config = dict(
    n_layer=8,
    d_model=128,
    n_experts=128,
    experts_per_token=2,
    d_expert=48,
    d_shared_expert=64,
    activation='geglu',
    moe_layers=[2, 3, 4, 5, 6, 7],
    router_score='softmax',
    normalize_top_k=True,
    routed_scale=1.0,
    balance_loss=0.0157,
    balance_bias=False,
    router_z_loss=0.001,
    n_groups=8,
    groups_per_token=2,
    init_std_router=0.00815,
    lr_router=0.001,
    vocab_size=8192,
    norm='rmsnorm',
    norm_eps=1e-05,
    tie_embeddings=False,
    optimizer='laprop',
    lr=0.00165,
    beta1=0.9,
    beta2=0.98,
    grad_clip=2.0,
    batch_tokens=[65536, 131072, 262144],
    seq_len=768,
    train_tokens=418600000,
    steps=4416,
    dataset='wikipedia_en',
)
Below are experts of layer 4 (counted from 0) of a mixture-of-experts language model. Rows are named router (the router's row for the expert), gate (a neuron's input weights, with its number), up (a neuron's input weights, with its number) and show model dimensions 0-127. Each number is 200 + 20 x the weight over its row's rms, rounded and kept within 0 to 999.
Before each expert's rows: a language model's description of what the expert responds to. This comes from a sample of Wikipedia text that the model never trained on.

# expert 45
It responds to: Past-tense action verbs
router,184,219,177,221,214,222,185,221,212,226,176,246,189,178,224,191,167,182,187,184,200,169,173,245,196,179,212,184,182,218,194,185,215,178,206,222,177,189,221,225,185,207,189,210,219,163,186,218,220,185,224,223,187,222,210,187,211,237,183,214,185,215,223,192,206,227,195,179,227,234,226,225,207,225,203,191,203,182,183,221,242,225,180,170,218,207,184,205,213,190,220,176,219,215,217,223,221,187,220,234,239,186,172,217,212,185,194,228,224,181,178,226,215,193,185,209,229,203,214,185,182,213,195,186,181,212,213,183
gate0,204,217,135,195,203,189,215,244,227,202,209,185,180,198,216,188,225,187,153,231,186,230,197,168,207,219,200,209,172,203,212,175,190,192,222,210,189,183,172,180,147,168,211,184,193,194,187,211,217,199,203,214,191,207,207,176,172,185,228,184,217,206,181,188,222,216,193,164,186,218,181,195,195,163,207,210,151,219,194,196,193,222,193,217,182,193,223,205,227,203,236,200,238,181,202,196,186,198,192,195,176,197,184,204,186,190,208,200,177,223,172,198,208,222,174,219,221,226,185,224,193,225,203,185,235,198,229,178
up0,186,177,196,208,189,209,204,208,225,183,199,197,201,207,226,164,194,188,199,204,202,246,202,203,249,216,188,256,212,195,179,188,198,184,179,178,222,180,169,195,180,174,202,214,219,167,193,181,166,204,173,198,191,190,196,192,175,223,190,223,244,209,243,181,207,213,198,221,206,192,183,217,198,199,200,202,149,218,203,197,186,199,221,223,194,193,236,230,188,209,243,196,231,193,221,204,231,230,198,189,178,219,180,214,192,226,206,177,179,203,174,203,189,230,227,202,221,208,182,242,205,222,196,172,223,187,202,207

# expert 57
It responds to: Word-initial prefixes and capitals
router,176,222,177,219,227,228,172,214,204,227,175,207,184,176,221,188,180,178,179,187,198,172,175,204,210,178,217,178,192,219,190,183,224,179,196,217,180,184,218,224,183,223,175,217,203,199,157,218,221,182,217,215,175,224,221,178,206,208,184,217,178,223,223,205,209,221,209,178,218,229,225,225,220,224,218,175,193,200,179,221,220,227,176,176,217,224,176,222,220,183,222,173,221,223,220,216,223,184,224,212,211,187,175,207,223,179,190,226,225,180,179,225,219,179,186,212,232,214,225,179,181,223,180,186,181,216,197,180
gate0,231,236,212,187,178,219,216,197,184,191,200,189,205,217,199,157,173,208,223,193,197,158,214,182,205,171,214,166,198,191,184,175,205,181,210,205,213,215,194,192,202,183,197,230,209,170,171,169,187,206,259,226,180,181,194,211,204,164,222,217,221,164,205,224,213,186,224,194,187,268,212,195,208,211,178,187,224,191,226,223,203,182,188,183,202,197,185,216,155,180,209,160,200,222,213,178,198,211,216,169,190,189,214,182,218,187,187,191,229,187,203,187,207,180,203,185,198,194,202,190,231,185,206,200,163,186,215,214
up0,219,212,169,199,179,257,185,211,181,197,181,165,211,202,211,186,198,223,247,201,190,184,195,208,177,208,185,217,193,193,195,185,222,196,210,210,197,245,194,184,235,179,196,212,167,166,164,194,205,201,222,230,192,191,224,224,198,190,208,219,204,180,215,166,205,181,188,213,181,212,211,190,162,220,196,220,223,202,252,182,233,206,215,173,181,191,224,229,170,190,169,204,211,179,211,179,211,215,187,187,184,183,214,168,229,167,197,183,180,186,223,195,192,190,229,191,188,204,204,206,201,215,209,210,166,188,244,196

# expert 29
It responds to: Foreign name pieces, countries
router,179,226,182,219,222,224,186,215,205,222,177,220,185,170,222,190,180,181,183,198,199,174,179,206,194,180,222,176,187,223,211,179,223,180,192,219,177,180,218,227,180,218,179,220,217,180,166,219,226,182,221,219,173,221,222,175,207,206,185,214,182,226,220,208,221,220,212,174,226,222,222,224,219,226,214,177,184,202,181,224,221,224,177,171,223,230,177,214,218,181,219,179,225,220,220,220,222,184,222,222,217,186,181,213,223,193,184,227,227,179,179,229,217,180,180,219,225,209,221,178,178,220,182,192,178,213,199,188
gate0,189,165,149,225,213,209,196,190,201,195,203,253,192,215,219,197,209,185,197,210,182,159,200,215,181,195,211,150,191,199,197,191,221,200,170,208,190,198,191,214,214,213,162,185,179,164,217,164,179,190,201,220,216,196,189,245,189,214,215,194,220,204,208,199,216,216,186,219,213,180,206,221,171,227,224,189,196,168,199,202,185,210,168,184,194,232,175,220,213,170,194,208,171,179,200,172,176,188,229,184,203,189,219,177,205,238,163,200,188,185,182,164,176,188,204,181,196,184,200,192,219,181,215,178,165,205,216,230
up0,204,216,220,212,198,205,163,200,235,216,181,179,208,199,169,227,170,188,209,215,183,178,198,222,253,164,216,204,207,229,207,210,208,212,220,202,177,233,201,219,186,217,192,213,190,223,180,204,224,193,197,211,241,169,213,209,196,208,207,222,180,206,226,202,199,169,202,209,179,213,150,198,221,197,172,242,239,188,170,179,183,204,209,223,185,212,223,206,192,195,195,217,210,193,191,177,189,218,178,179,221,244,203,191,201,201,213,212,191,231,235,200,213,228,217,215,243,162,179,213,228,180,217,209,189,185,185,199

# expert 4
It responds to: Digits and He
router,179,221,189,220,217,218,189,216,225,226,176,212,180,178,218,186,175,182,174,186,204,174,176,229,222,180,220,178,174,219,184,182,226,180,211,223,178,181,222,221,179,224,186,217,233,212,197,216,217,182,216,224,178,216,223,175,210,204,180,219,173,218,221,212,202,222,203,178,225,221,219,222,216,228,208,179,199,210,183,220,223,226,182,178,220,222,184,211,217,185,222,176,219,217,213,223,216,173,221,222,221,181,234,197,223,206,180,222,218,193,182,231,222,178,185,238,219,237,219,180,179,215,180,187,179,214,193,178
gate0,180,184,179,194,220,200,187,181,174,173,210,209,159,208,225,177,213,219,181,189,183,167,200,182,223,179,193,203,180,191,216,221,223,192,211,184,191,200,203,164,212,169,193,209,202,205,221,206,186,246,214,165,246,186,206,228,211,191,230,158,176,198,216,186,201,170,204,224,180,176,218,203,219,226,201,191,222,184,164,187,183,181,198,205,180,208,197,204,200,186,196,181,218,181,249,161,228,205,202,208,192,209,233,194,198,200,173,186,175,196,193,197,217,234,185,225,219,180,209,170,198,162,186,213,210,231,165,221
up0,192,202,225,203,172,211,192,169,209,228,198,171,188,234,203,165,174,193,201,218,191,216,207,244,184,189,202,160,191,234,215,177,170,158,200,175,189,215,182,207,207,179,187,170,190,194,165,204,224,211,188,209,207,206,221,191,177,207,181,228,212,236,207,206,203,217,209,208,215,204,237,233,220,200,176,188,158,203,224,234,192,243,196,170,210,209,204,210,197,214,190,189,207,221,199,222,212,204,221,200,188,185,187,209,183,200,194,225,196,190,184,196,173,180,191,220,199,142,194,189,199,165,159,172,221,173,201,214

# expert 28
It responds to: Nouns after articles
router,181,225,177,221,221,225,181,218,207,227,179,206,176,172,228,182,180,180,172,184,197,184,184,211,194,177,214,180,197,224,213,181,219,181,195,217,180,178,220,225,180,223,180,215,219,207,172,221,221,187,219,217,179,218,220,183,212,190,188,225,178,222,220,211,216,225,202,177,225,226,221,227,215,227,211,173,187,189,185,215,224,228,174,179,219,220,179,221,218,179,225,175,219,221,214,219,219,181,220,212,218,195,177,206,217,167,184,228,228,181,182,227,222,182,181,218,236,226,218,178,175,224,181,182,182,222,200,183
gate2,230,191,194,191,193,221,188,247,220,198,204,202,188,191,201,177,167,202,166,183,177,218,201,204,205,180,238,212,214,163,199,221,177,228,221,175,186,131,190,196,209,229,210,202,211,184,197,173,226,229,176,172,232,198,204,208,217,189,169,229,206,213,205,229,189,194,194,204,189,205,175,197,201,211,201,186,226,196,214,202,198,260,173,198,205,185,226,195,189,228,214,215,186,201,188,213,209,205,188,197,203,244,207,234,193,207,149,211,184,147,199,211,183,216,204,217,203,204,199,192,185,213,204,200,218,220,217,179
up2,185,192,177,179,224,200,146,201,190,165,181,234,228,218,225,212,192,183,178,165,202,196,225,209,207,164,232,212,221,193,195,222,190,194,231,181,181,157,194,175,208,182,194,181,246,174,179,203,212,189,211,204,208,232,193,171,228,186,229,205,201,224,207,167,197,208,184,220,208,180,182,214,199,174,233,198,213,193,247,222,191,208,196,188,206,194,188,224,194,219,178,223,190,187,175,196,203,167,200,193,185,183,235,176,198,206,225,213,204,181,184,218,214,192,219,197,214,232,203,182,181,152,208,184,212,200,173,211

# expert 61
It responds to: Nature and human adjectives
router,179,225,177,215,221,227,182,216,221,227,181,212,183,174,218,181,176,181,182,192,212,172,178,217,185,175,217,177,182,216,219,188,218,180,204,220,182,180,230,224,179,225,173,218,219,181,178,220,216,183,221,219,179,218,222,180,216,196,178,216,177,226,223,204,210,219,201,174,222,222,222,223,218,228,212,176,191,197,185,215,222,227,178,175,220,217,181,214,218,182,222,175,226,225,224,218,216,181,225,214,210,187,198,199,222,189,183,226,229,183,184,231,224,178,182,219,233,218,223,179,177,220,181,177,179,220,195,182
gate1,220,200,195,196,177,212,187,217,218,229,197,200,191,164,228,166,195,200,164,205,203,222,207,196,211,212,259,193,204,220,194,197,200,210,190,212,214,203,205,191,184,224,230,211,200,201,193,194,214,175,173,192,196,222,179,206,205,241,171,228,207,191,210,179,246,207,204,209,212,195,180,190,229,224,187,158,187,226,197,218,216,179,178,179,187,228,192,203,200,183,219,205,221,205,216,222,226,186,250,194,181,233,172,207,207,239,158,200,168,193,188,216,214,211,192,221,201,214,188,198,201,198,191,150,222,158,234,201
up1,194,153,211,219,184,233,191,183,227,237,218,163,246,209,188,144,237,194,201,225,198,212,216,214,216,196,245,201,262,203,222,194,203,189,184,198,240,200,205,194,195,198,217,221,187,166,206,194,192,184,229,184,207,199,176,214,231,210,195,191,223,178,173,204,228,206,207,195,191,171,204,201,204,238,169,190,194,219,206,217,228,202,215,229,182,191,211,198,194,190,211,217,225,193,196,203,217,217,191,199,198,203,213,192,162,206,172,195,175,216,190,219,178,202,197,198,187,178,201,185,226,167,202,163,230,182,203,201

# expert 46
It responds to: Place and facility nouns
router,180,222,174,218,219,224,181,216,211,230,173,208,185,176,223,185,180,179,177,197,207,181,180,219,207,178,219,179,196,222,184,179,222,179,202,217,179,186,227,227,175,228,175,220,203,196,181,221,223,179,220,213,179,222,221,178,214,205,182,219,176,227,221,200,196,223,209,170,222,228,222,226,213,227,212,175,194,194,180,218,219,232,177,178,215,218,181,213,222,180,220,175,224,226,218,219,222,179,222,209,221,180,194,211,219,180,186,224,228,180,182,226,227,183,183,213,228,221,225,183,175,219,180,182,180,227,192,181
gate0,213,177,192,179,201,183,140,226,199,241,206,159,201,231,179,222,203,189,207,216,183,210,210,208,160,203,217,182,209,214,228,204,196,193,214,224,208,180,184,194,212,230,199,192,192,172,197,209,169,187,175,227,202,198,185,186,204,193,166,164,194,244,211,204,247,196,176,235,209,175,203,212,198,183,186,172,213,203,184,210,196,217,191,200,168,187,208,212,220,206,205,191,239,203,248,198,210,179,170,183,198,189,160,216,185,206,195,216,183,208,194,214,211,165,214,228,191,188,217,213,225,185,235,194,168,185,191,177
up0,204,202,179,183,198,191,181,169,176,177,216,223,199,191,176,219,243,194,177,169,173,229,198,240,193,195,194,184,210,224,179,222,192,218,188,167,204,207,196,199,232,202,189,190,193,173,220,226,174,190,199,188,212,172,213,208,241,217,140,223,218,183,206,195,216,197,180,208,175,190,169,214,188,210,194,218,202,182,187,202,221,214,207,225,176,196,185,223,229,208,213,243,190,200,189,189,203,204,192,165,183,215,205,251,172,229,189,182,168,202,180,233,217,207,226,206,199,248,184,214,190,199,217,186,211,211,203,172

# expert 23
It responds to: Name-internal pieces
router,177,228,189,217,220,217,186,221,188,217,179,199,188,167,212,181,184,181,164,219,201,187,161,218,205,179,229,188,163,212,197,184,220,186,219,224,162,178,201,226,187,203,190,224,175,167,205,232,218,184,206,218,172,223,222,184,220,187,184,216,158,223,218,208,201,213,212,184,227,216,230,224,216,204,210,192,209,183,183,208,195,220,169,171,229,213,168,219,219,198,217,179,219,221,202,217,220,194,208,232,227,187,214,210,213,180,170,211,209,192,174,212,213,174,173,223,223,187,218,169,181,215,193,178,172,227,218,187
gate2,214,189,172,205,234,192,235,208,206,188,201,202,200,218,218,163,220,199,212,198,216,195,208,209,219,215,233,197,210,191,186,194,215,183,198,193,189,165,184,194,178,189,223,231,215,211,223,148,216,187,183,157,168,186,236,208,188,197,204,196,204,212,227,193,202,196,203,197,196,200,195,208,190,174,197,149,173,197,172,201,178,206,209,206,213,189,189,217,218,164,243,205,210,231,196,252,227,220,220,238,212,207,199,227,236,228,231,172,196,192,166,232,215,185,210,228,208,210,243,180,204,214,186,193,202,197,197,189
up2,173,206,195,213,223,198,208,173,201,189,198,249,221,221,196,176,208,200,199,208,189,228,197,201,210,205,168,206,207,202,220,186,190,179,192,176,214,228,179,215,223,170,214,199,189,173,242,201,173,174,187,148,168,211,201,210,193,211,203,202,191,212,200,168,194,225,183,232,181,185,180,199,197,173,213,195,204,187,223,162,194,215,235,189,203,142,183,215,208,197,190,204,218,225,199,194,226,219,237,223,213,203,191,196,180,203,176,193,181,182,178,192,225,163,169,196,213,173,225,148,205,181,235,213,201,184,182,196

# expert 43
It responds to: Prepositions opening phrases
router,188,213,157,223,218,227,189,207,188,234,184,220,195,188,216,195,187,193,186,190,212,176,169,199,234,182,220,170,193,217,212,187,207,176,228,221,177,184,229,213,192,216,191,209,228,173,185,217,222,180,237,214,189,223,212,189,189,217,177,217,171,215,222,185,222,227,202,182,212,224,210,234,220,215,210,175,206,177,186,228,214,219,186,157,218,216,184,213,224,180,228,177,231,215,226,209,221,200,214,222,216,189,174,215,214,218,194,223,232,190,189,238,200,195,189,237,238,212,216,165,184,225,202,183,182,209,182,195
gate0,224,191,185,236,185,225,215,173,198,232,215,221,218,210,216,193,192,179,219,174,179,180,179,190,208,191,203,153,220,187,199,233,197,169,229,177,196,200,184,178,214,184,208,186,224,191,201,169,256,205,225,177,220,194,205,206,181,193,197,204,196,185,188,193,192,217,185,186,190,212,197,221,223,199,172,189,246,191,162,186,209,228,181,196,216,195,178,200,221,228,229,208,168,221,180,186,203,203,193,266,197,178,193,202,254,185,213,206,202,172,203,219,223,203,199,222,240,207,186,198,179,216,207,180,204,205,212,184
up0,168,191,195,185,215,179,193,210,221,187,191,185,184,186,224,221,184,206,183,203,231,207,257,168,214,196,175,225,186,225,213,173,208,244,140,207,172,204,240,212,191,212,181,203,187,229,201,231,179,221,201,240,201,189,210,191,223,162,207,214,214,204,231,212,171,216,214,206,190,194,238,197,203,215,232,205,165,203,203,234,187,201,211,163,223,202,202,209,172,210,167,201,201,179,211,218,222,187,226,197,208,216,240,227,192,181,214,201,203,210,209,219,211,189,210,180,182,228,199,188,193,203,185,220,189,196,189,222

# expert 39
It responds to: Closing brackets, acronym pieces
router,174,222,173,218,223,224,178,213,222,219,179,208,185,177,221,178,180,182,180,188,203,172,179,223,207,177,217,177,187,222,194,181,225,174,214,224,179,178,223,231,180,220,181,219,222,210,176,219,225,182,229,216,178,222,225,182,214,205,186,214,172,224,221,209,217,222,208,179,227,226,218,226,214,221,210,174,191,210,182,217,208,227,175,178,218,215,178,221,223,180,223,174,221,225,214,213,218,188,220,217,217,186,196,210,218,191,176,227,228,176,178,227,221,182,182,210,222,216,224,173,179,221,180,189,176,216,197,182
gate0,206,200,236,201,220,231,178,199,233,202,162,219,189,227,192,182,187,188,204,219,204,231,193,167,207,198,213,237,173,224,201,216,183,198,239,218,189,189,207,197,213,193,194,232,209,175,165,223,235,216,174,218,171,195,191,187,192,164,192,192,200,209,202,183,208,182,192,211,236,210,195,186,213,214,229,203,162,194,189,197,249,214,190,178,221,165,212,221,223,199,196,209,195,187,224,195,217,188,201,214,286,213,201,214,190,204,171,199,185,189,216,196,188,210,179,203,182,191,225,204,198,196,180,215,179,200,241,187
up0,190,183,222,191,180,195,167,161,222,171,197,198,193,245,190,213,194,192,215,202,190,225,206,221,217,197,220,224,230,209,215,217,158,205,237,199,182,202,189,176,208,223,200,219,212,214,170,208,220,214,181,183,202,206,200,220,202,153,221,185,201,212,190,197,203,198,185,228,235,174,191,191,191,192,219,184,172,195,204,204,167,222,195,202,184,170,212,201,202,227,230,193,191,198,184,224,204,175,181,211,251,224,255,194,205,236,186,219,185,180,189,175,186,227,176,226,184,211,221,220,201,195,162,228,193,203,229,178

# expert 47
It responds to: Table column separators
router,183,225,176,220,219,222,177,218,214,228,175,217,179,175,221,193,171,179,178,182,208,172,176,206,212,178,220,169,192,216,196,185,222,180,214,216,175,182,228,230,184,225,180,219,213,197,169,215,217,179,221,215,178,218,221,180,207,215,182,222,179,219,225,205,207,222,212,175,220,224,215,224,212,224,206,182,191,203,183,216,247,218,175,175,219,216,180,210,220,184,220,177,225,226,219,215,221,186,223,219,211,184,189,210,220,176,178,225,225,188,184,220,220,178,183,219,232,220,221,180,180,219,180,178,179,218,192,182
gate4,187,209,194,194,226,202,187,214,164,230,161,214,180,164,210,193,177,195,187,208,205,183,193,192,200,178,201,177,183,212,184,204,194,183,218,210,188,151,188,209,177,203,177,186,183,163,221,238,222,185,181,212,164,216,215,186,219,224,190,188,193,234,202,212,207,213,191,193,226,198,215,241,200,196,248,204,201,211,212,203,202,229,167,198,196,224,166,187,203,192,258,173,235,212,184,228,219,206,217,199,236,183,234,212,185,171,207,235,214,183,175,204,206,190,176,220,204,204,216,199,186,217,190,189,187,220,203,163
up4,173,187,190,196,204,225,196,225,273,192,206,197,212,199,235,228,235,205,243,143,208,196,197,187,217,202,200,181,193,229,196,209,197,188,170,231,190,201,201,170,197,197,230,224,182,164,225,200,189,205,226,186,226,181,191,164,190,200,196,230,195,198,197,185,194,205,194,192,189,214,207,207,191,189,177,171,192,182,153,187,186,210,217,208,210,175,195,205,215,191,191,215,189,204,215,221,187,260,213,216,175,202,207,194,231,222,195,205,205,209,186,222,214,219,182,186,241,204,201,173,171,197,202,190,181,201,242,208

# expert 48
It responds to: Foreign name syllables
router,185,221,189,219,221,223,187,214,183,213,174,223,183,177,217,193,193,179,178,199,188,179,173,198,200,184,215,181,212,220,208,191,225,186,221,220,176,172,209,227,181,209,182,217,195,173,169,217,227,173,217,226,166,216,219,184,188,216,176,218,176,221,220,202,210,220,204,175,223,242,214,225,210,216,223,184,189,177,187,219,229,219,178,182,218,238,174,214,222,186,226,181,222,228,210,217,220,190,213,214,240,177,181,218,218,200,186,236,230,179,181,228,213,193,195,225,234,213,230,180,182,219,195,182,179,212,204,186
gate2,180,188,198,206,192,228,203,200,186,167,196,164,210,195,190,251,216,190,198,184,218,207,219,187,212,178,195,183,214,193,175,168,172,177,195,217,228,169,193,205,185,237,193,202,190,206,192,211,195,187,181,208,207,193,200,220,207,188,212,218,179,210,181,159,154,171,185,225,192,219,220,223,206,230,190,196,208,160,189,199,225,222,198,201,184,256,176,199,203,199,186,209,181,223,220,180,201,181,213,188,216,194,188,158,182,229,210,241,160,209,229,172,194,212,192,222,177,201,163,203,203,240,207,173,202,177,183,210
up2,216,229,209,184,222,207,208,206,214,207,267,192,205,212,204,198,208,201,173,214,192,211,211,196,189,203,189,199,230,190,200,210,203,199,203,195,193,182,197,215,196,188,213,188,217,184,234,176,224,172,196,206,175,203,178,191,185,162,154,200,221,210,174,226,218,169,181,203,187,210,192,206,213,181,223,187,184,203,194,211,222,196,195,215,245,218,191,169,205,171,173,205,190,199,177,185,200,180,198,218,200,194,251,223,249,187,182,161,220,205,189,236,199,205,167,232,228,163,224,212,219,179,184,190,157,202,232,189

# expert 17
It responds to: Topic nouns, section headers
router,176,224,181,223,220,222,175,217,212,226,174,207,181,179,227,183,180,179,183,191,209,175,176,215,193,178,219,183,187,221,187,186,225,182,208,219,176,181,220,225,180,217,180,217,197,188,171,222,223,183,217,221,177,217,220,181,213,209,184,216,175,221,218,210,202,220,207,171,222,228,225,225,218,232,223,175,195,192,181,217,226,223,174,178,217,217,179,216,223,180,222,174,228,223,217,218,223,181,227,215,209,191,189,206,223,178,187,228,224,180,174,228,223,180,182,199,228,220,221,180,176,219,182,185,177,219,192,180
gate0,210,200,199,201,190,244,189,204,208,192,168,146,187,181,188,197,197,212,194,222,190,205,221,178,156,195,206,199,191,200,196,195,231,202,222,217,184,187,217,191,171,156,214,189,207,206,246,203,242,151,190,171,211,211,193,158,237,155,207,169,188,195,194,235,231,160,232,193,214,197,233,180,190,207,209,215,187,221,189,209,193,192,195,218,180,216,210,188,205,186,172,217,174,209,172,209,201,212,233,188,185,219,206,228,199,189,204,192,228,182,189,213,216,195,192,226,190,162,196,185,215,224,197,199,213,211,189,207
up0,208,196,155,217,215,199,218,239,227,222,187,198,184,214,223,241,194,182,198,210,187,190,196,183,219,212,229,200,201,206,191,176,216,192,186,203,207,201,218,200,226,183,189,181,193,203,256,193,204,206,223,205,213,211,226,143,203,219,193,222,220,185,218,243,184,226,227,183,178,229,239,179,240,183,237,216,158,211,189,228,208,191,217,201,188,233,183,199,191,184,213,179,199,255,215,214,219,212,178,200,195,220,210,235,195,194,185,208,206,182,208,210,193,216,169,186,186,205,193,189,196,214,235,208,192,188,184,218

# expert 3
It responds to: Clause-opening punctuation, table pipes
router,177,222,179,221,216,227,186,214,211,226,175,211,180,173,219,187,178,182,175,197,213,175,177,219,207,178,217,175,186,222,202,182,224,178,208,216,177,182,222,227,180,222,180,220,218,192,164,221,222,181,223,219,179,223,220,183,208,204,176,219,178,221,224,215,210,221,210,176,223,223,226,227,221,223,217,172,192,207,179,223,224,225,179,173,223,226,179,209,219,185,217,174,220,225,217,221,220,177,220,217,204,184,185,210,218,190,180,226,223,185,182,223,217,182,182,210,225,228,223,179,179,221,184,186,175,220,198,181
gate0,170,191,177,228,200,230,145,196,202,216,180,202,210,203,220,193,192,195,209,211,218,168,200,203,203,173,205,212,215,252,221,196,202,188,191,213,214,202,212,191,189,203,185,208,186,200,191,209,191,186,218,234,184,225,235,180,199,205,174,199,177,233,202,223,206,204,195,197,190,237,219,229,211,211,189,208,190,198,201,208,242,228,178,140,198,190,178,242,214,186,192,173,234,230,198,218,212,206,230,221,197,201,207,228,217,204,203,214,214,217,193,226,210,209,202,198,209,242,193,209,191,220,154,216,172,228,153,186
up0,210,207,198,179,192,209,187,178,188,227,207,183,224,238,182,214,149,215,199,199,228,199,219,187,208,216,175,207,203,185,226,211,204,196,222,177,232,203,177,186,211,183,241,184,181,179,164,200,187,207,207,224,219,201,211,213,178,233,174,185,183,205,199,219,218,214,183,208,173,221,188,195,227,171,206,237,221,185,206,176,241,188,223,189,199,191,204,239,207,238,167,217,219,200,204,182,175,199,224,224,207,203,183,203,167,180,243,172,187,231,206,181,189,199,205,217,233,212,192,205,212,194,202,226,171,181,158,223

# expert 11
It responds to: Plural noun suffixes
router,172,223,181,223,213,221,184,216,174,231,178,205,191,164,220,193,182,182,185,196,201,183,176,226,217,188,220,178,187,213,192,188,217,185,193,221,185,183,213,228,179,220,182,212,213,161,188,217,212,183,213,221,173,222,230,176,206,223,193,216,164,220,208,207,216,222,203,177,223,218,227,228,224,224,202,186,183,202,200,202,214,218,176,165,215,237,181,214,219,186,221,171,220,214,213,218,230,194,231,225,231,200,247,189,223,195,177,217,223,186,181,222,227,186,174,190,233,211,223,179,176,214,189,193,177,217,199,183
gate0,209,190,182,218,176,182,212,167,156,175,208,244,182,202,190,182,218,217,215,219,185,173,214,196,254,229,198,181,216,192,172,180,195,222,200,234,191,153,174,206,177,166,207,201,200,200,208,192,212,190,199,216,207,216,203,166,201,182,227,207,171,195,220,187,256,193,197,198,214,183,210,200,203,208,191,196,219,187,190,165,193,195,145,228,190,214,208,209,201,194,209,184,199,182,177,188,221,194,259,197,186,217,235,188,208,195,174,222,212,209,169,202,213,221,191,196,223,209,182,197,202,193,182,196,222,165,202,195
up0,234,215,240,185,186,213,217,213,179,208,226,161,212,230,191,232,211,220,146,169,206,196,194,194,195,187,197,160,205,188,166,202,192,213,236,177,208,173,196,206,185,232,161,203,179,182,185,181,205,194,212,189,215,197,170,163,198,185,140,213,205,214,214,222,219,209,194,181,202,206,183,190,209,214,198,191,224,179,210,228,196,175,223,238,195,191,209,212,192,196,213,224,234,164,190,192,156,188,170,186,220,201,205,206,187,196,179,188,223,171,199,208,202,234,200,234,199,176,207,195,210,219,218,200,215,190,199,198

# expert 44
It responds to: Abstract nouns after determiners
router,175,222,180,219,224,224,177,215,203,228,176,207,182,177,223,187,180,180,177,192,199,173,174,211,223,177,220,178,191,224,190,182,227,178,199,222,177,182,223,224,181,226,179,217,205,192,176,218,222,178,224,217,175,219,223,182,211,202,185,216,180,227,222,213,209,223,205,179,222,226,220,229,215,224,214,171,187,202,174,223,217,226,180,175,222,217,183,219,220,182,221,174,223,225,216,219,222,176,219,220,219,183,185,209,221,188,181,227,231,187,181,224,220,182,184,211,223,212,221,179,174,221,183,184,177,223,195,181
gate0,183,201,178,178,186,214,221,226,208,206,190,197,168,186,230,172,185,160,195,207,179,214,147,209,215,173,193,227,205,238,236,184,201,211,234,206,190,163,179,218,167,219,203,187,231,165,215,231,215,198,167,213,204,196,213,169,213,188,198,206,163,232,226,198,191,215,214,200,211,207,210,217,187,203,200,211,179,211,216,211,223,232,174,174,207,219,173,187,235,200,225,191,233,200,199,218,233,211,190,163,200,192,218,206,204,204,181,216,181,211,190,199,195,215,207,200,183,245,217,183,156,207,182,204,186,210,219,207
up0,218,196,221,214,212,208,166,173,202,199,210,204,199,185,193,207,209,180,194,201,233,203,182,216,191,184,177,160,195,225,193,192,213,179,191,192,216,185,226,209,220,229,227,196,191,212,147,194,211,163,193,221,199,195,205,193,141,186,189,207,212,181,163,186,224,247,161,172,213,183,211,217,202,240,205,184,199,219,186,189,189,196,193,191,217,215,199,179,177,148,229,209,196,213,174,214,179,193,218,187,190,166,200,190,177,163,182,174,196,176,184,199,197,242,216,172,226,205,221,188,214,223,206,233,192,199,209,187

# expert 25
It responds to: Communication and work nouns
router,173,227,177,214,219,226,176,221,202,231,178,228,181,174,221,184,178,181,181,193,202,171,180,225,224,181,215,182,193,219,196,177,221,182,202,219,176,183,228,225,181,225,180,216,210,202,189,219,222,184,221,218,180,221,222,180,222,220,181,220,177,225,224,201,208,222,202,172,226,229,216,230,216,223,212,178,198,207,180,216,210,235,181,173,219,217,180,215,222,183,223,179,222,223,219,220,220,188,222,215,223,184,207,205,222,197,193,227,225,181,182,227,222,191,180,212,234,222,220,176,178,215,182,183,175,222,187,184
gate0,176,190,216,188,236,200,164,204,183,208,218,203,211,182,215,171,199,179,200,199,249,214,217,216,175,176,201,217,187,182,189,172,202,177,196,208,235,230,195,199,200,208,213,247,198,194,212,212,201,216,174,185,204,235,202,179,207,212,197,176,176,235,208,198,205,183,226,237,240,194,203,212,215,184,256,186,222,212,192,227,184,216,191,203,201,193,177,211,225,179,228,173,200,211,180,213,203,188,211,218,187,194,222,233,206,184,212,182,163,196,192,204,212,202,201,146,163,216,229,192,212,222,164,222,170,190,191,191
up0,228,164,203,192,216,188,202,202,162,192,215,205,186,233,219,214,251,194,222,211,208,213,200,187,213,225,195,205,221,185,199,207,202,203,199,161,206,213,216,195,213,195,182,189,181,231,194,224,173,205,175,183,224,203,171,180,192,194,172,203,223,194,183,195,221,193,236,207,204,192,159,206,228,190,201,213,233,206,201,189,218,230,184,206,189,209,174,200,165,156,187,172,165,172,169,202,193,225,192,250,207,206,197,219,198,216,184,244,182,211,158,222,207,189,182,189,185,216,220,164,186,187,196,171,188,200,198,159